Weights of a small mixture-of-experts language model, trained from scratch on English Wikipedia: a softmax router, 10337 steps.
Below are experts of layer 4 (counted from 0) of a mixture-of-experts language model. Rows are named router (the router's row for the expert) and show model dimensions 0-111. Each number is 128 + 24 x the weight over its row's rms, rounded and kept within 0 to 255. Numbers have three digits each.
Before each expert's rows: "gets" lists some tokens that make up at least twice as much of what it gets as of all text. This comes from a sample of Wikipedia text that the model never trained on. Tokens count by the router's weight.

# expert 9
gets: "20", " season", " League", " career", "–", " War"
router:132120136117142170111155137134112126128084200123118143083112122140130160160085124096133108136165116125144095114099090150145151098105136113103136149113099170199138143121113109150099108122106141141107056098163129117128107132157120138126138151124131135118125144127113148138118145109134130068096090120170155148117124103085123139162149087165

# expert 5
gets: " and", ",", "\n", ")", " of", " |\n"
router:143097158144190142125111156139130125125101143124131140114152122178135156110123104113085107144120105114113120121147116142163130130147144139085071142167143138159113131154098111143117143150107107118112074117149165110125074120113100149145151142136108146175139134097107141167118149134112124106129119112128108144131105119138191108130131082119

# expert 0
gets: " |", " for", " (", " to", ";", " not"
router:129085174170177131135138143141113175090128178136134128121126109133141157122122129130151091123145123141124100114111073136123152108154164159086124173173113141185107158130098086122110166188111134115100112121125135134105132067124104136138116150149121136155102139132116127151101157161096144083114130111161133139132129110171184111121136099144

# expert 2
gets: ".", ".\n\n", "|", "\"", " The", ".\n"
router:153117171178172119167118143148095147083128124131117180128137117154114136141098089067126096162124089104068111113143078120153168081148164176122095158156124148168112121152124118159109172140121124106119077107128143108111101105104097108158125141150110139139135125143136147124087119154125142097096084115188121139140135121124105138146128085127

# expert 7
gets: ",", " in", " |", " (", " the", " as"
router:123084165155198147156154163113121147100105117110115189106085114137119147125094134096120112147137108086115128102145082106149151106118154167134098165160133150157126158160089107140108155137110123139114106114163137130127112074111099119117154151131123122159097110143108136148134130154089151124121104123143120137154088086125174132152135085114

# expert 14
gets: " ", " the", " was", " is", " a", "\n"
router:167152140140147119125111154128140129116124163109116160092101119181098140100111125108129107117111129103124100147125109134161154076119149170116108169128109152187149137139122078118081159123117112117116090136109160138101108099124093143124158132131079158177105127156110132140090171140125138102141082138146121153113132125146147115134129055140

# expert 4
gets: " the", " that", " in", ",", " of", ":"
router:145118171166166127132136128108107161101119134115104150105131073129114160129132096089109121129096123103126100125126084128124142123127130147127093134142112159189152159148121111147126140145095088091091064103120112133099137113140121098139139139137118138130099119141078161134122191131138109069095094106162134133157091091139146145167131108155

# expert 1
gets: " by", "-", " first", " to", "=", " as"
router:144095152179206161129116156135125136130117152134096124096130091134111170090097112122139133172136110081131104113116071136160129117104161159083115093110116169179128132176081133173111158151113117129126066120113153145142135122114094126106152136126106119166111120132088147151116153130121121133109111135143117148149086108135157140136114104116

# expert 11
gets: " ", "19", "==", " the", "20", "==="
router:139087157118158151164118123123145144095075127144109160139147088135098145110109130137100091142115097121106090100137104141122156104130147151119097136093116158228139123138091098151081133138134135073115074076132117154110150129126088134161165144154140121154103101171107175157130172148125150130122132111143153176145130102145149124154127116162

# expert 15
gets: " of", " the", " with", "The", " this", " all"
router:146115137129155144125106115147127115116129169121084141125113089119079155081105113097084097139149100123127138114107072143140139091145154117129121124160118179171145144151092096155129120144139153105091062118107168118110100113108114147144123129150152128159108111109122124191092130138106125120083100104134181151150140111124181107138134102138

# expert 3
gets: " a", "\n", " |\n", "-", ")\n", " an"
router:130130173169161143127143146110127148100111163109142194139102122148108138110122128109127109126111107100097104125117071157151128081144150153128129130143100134226133126134087073138114169153116108141096103090125146162112097093141085110124133122149055138124116148149120125150107150151118154129142096128142157147133075134119181157156116098146